python train.py --num_hidden_layers=10 --hidden_size=128 --n_experts=16 --experts_per_token=2 --d_expert=96 --d_shared_expert=0 --hidden_act="swiglu" --moe_layers=[1, 2, 3, 4, 5, 6, 7, 8, 9] --router_score="sigmoid" --normalize_top_k=true --routed_scale=1.5 --balance_loss=0.000191 --balance_bias=true --router_cosine_scale=20.0 --init_std_router=0.0233 --lr_router=0.000566 --vocab_size=2048 --norm="rmsnorm" --norm_eps=1e-06 --tie_word_embeddings=false --optimizer="muon_variant" --learning_rate=0.0122 --beta1=0.95 --batch_tokens=65536 --max_seq_len=768 --train_tokens=574900000 --max_steps=8773 --dataset="wikipedia_en"
Below are experts of layer 6 (counted from 0) of a mixture-of-experts language model. Rows are named router (the router's row for the expert) and show model dimensions 0-127. Each number is 500 + 50 x the weight over its row's rms, rounded and kept within 0 to 999. Numbers have three digits each.
Before each expert's rows: "comes after" lists some tokens at least twice as common just before its tokens as in all text. This comes from a sample of Wikipedia text that the model never trained on. Tokens count by the router's weight.

# expert 4
comes after: " ", " re", " p", " de", " con", " ex"
router:594474486547469425459558566547503476438487450479579466476498479486609578493407559618534479537425548527552480473445440486484465424505556515519567485502514468474509515402358561564535451508459451449495498558568556473554482533591489444587512485527552519537488460519503528549442563571479493522409529467552536440436494465488512566551401431548439484471410493469432503548515549487482400471489

# expert 7
comes after: "\n", ".", " 19", "==", ")", " 18"
router:567458448518464408524506495522520549478555447465549434481500538551545568445402545493529572629471475481505490551531429507523409436428583470502580403489399439544472586493472510540559506512494450466559482577521547552457522526471416500525460489580535505465467529519475617613500550510495489470372562477503551483525428481482466518442571543482448507540420478475520414555532529494487465405488

# expert 2
comes after: " a", " the", " (", " was", " to", " and"
router:616526463504505429504581563569523492452541522400575487524547513498575519445398490546424533574392506448481485535534461401495510407444558477570543463509533402566502534428423497458501535534498509473459563587515543492478496548504517460525426491551558449494512554588547487519542608623501487469465523456504558470501480484550454489431406469499416454506435467440490466545560479458499450565458

# expert 15
comes after: " |", "\n", "==", "===", " his", " d"
router:600574512581424456513629590495452514472502551441501466433562480550525559491377517504465514615371497564490469548514470470591564432421522477499539443482535450500526529452442458527503530458443488466454561540568573509495539486477504537542443453524586458585443537577549496507540537578471505422489498481538598504487529567521408550445481528557483481492433492482514434448526507417487479534493

# expert 12
comes after: "\n", " of", " ", " in", "'", " to"
router:572535406486404400488552542523457505441526449435530550546511489497516461443446574553512545609427498499538440528536389446623482466452531445460547418511523514535434478473415563607529507474498516497503455581567548474491499570544419541502469514534523471434490543532542586468471567526556503491447476502504538441424481475460442566440481451466515417422419455486520430468526415431533467532488

# expert 11
comes after: " |", " the", "–", " 1", ";", ":"
router:532507415514431466504609576542442474477554405449546489461552504578606486433389518531549551605492473617542434530509402445472472436503470511495537435569505409559516550450479464543559555501541489440496521531507560417507550516498516504623501479543446516404496491540452546539593549504545500453448500523588615442504443527492478479531518457520517525570515488475491486523506479528408451494543

# expert 6
comes after: "-", "|", " in", "ed", " (", "=="
router:558501502591483416430576539540426443563414539406600517507557523464601535419451606565536552630428458536495470511524443459578513512457552496561584481496567530572462512479470585491631546512459479489494514496485517487435556482421486508584527461561540558546445517484499509524495504556585559479462479523473566472551494466582511519505503443502540534560454490497466458539567491478458426502556

# expert 5
comes after: "s", ",", "ed", "ing", "ation", "es"
router:526505447596512457409563551528506582423474428428513509465610490485569578474442510611478567624432517548366498525516462470535510573450502552491579427528507445591499541430502563552567548532531499493506465537498517505514533516538461441552438423491536494472508548507484553502453541474543484489438480551519596484488468492567418547418445556505521509464426476439441461544545549524469396508535

# expert 8
comes after: " the", " |", ",", ":", " of", "-"
router:614398451543535478506574583511509489469552470401596455549544517521553480446399506490516562546363498499470454587494451410526479439491541552472510373470516453465513525466522558540559501514549475458477490544546528455466536544560461457523444401528539512524461546592534527501622556521456560470489471524485518485548429533554461515454538526504459464483435436525419409443490554416496455508470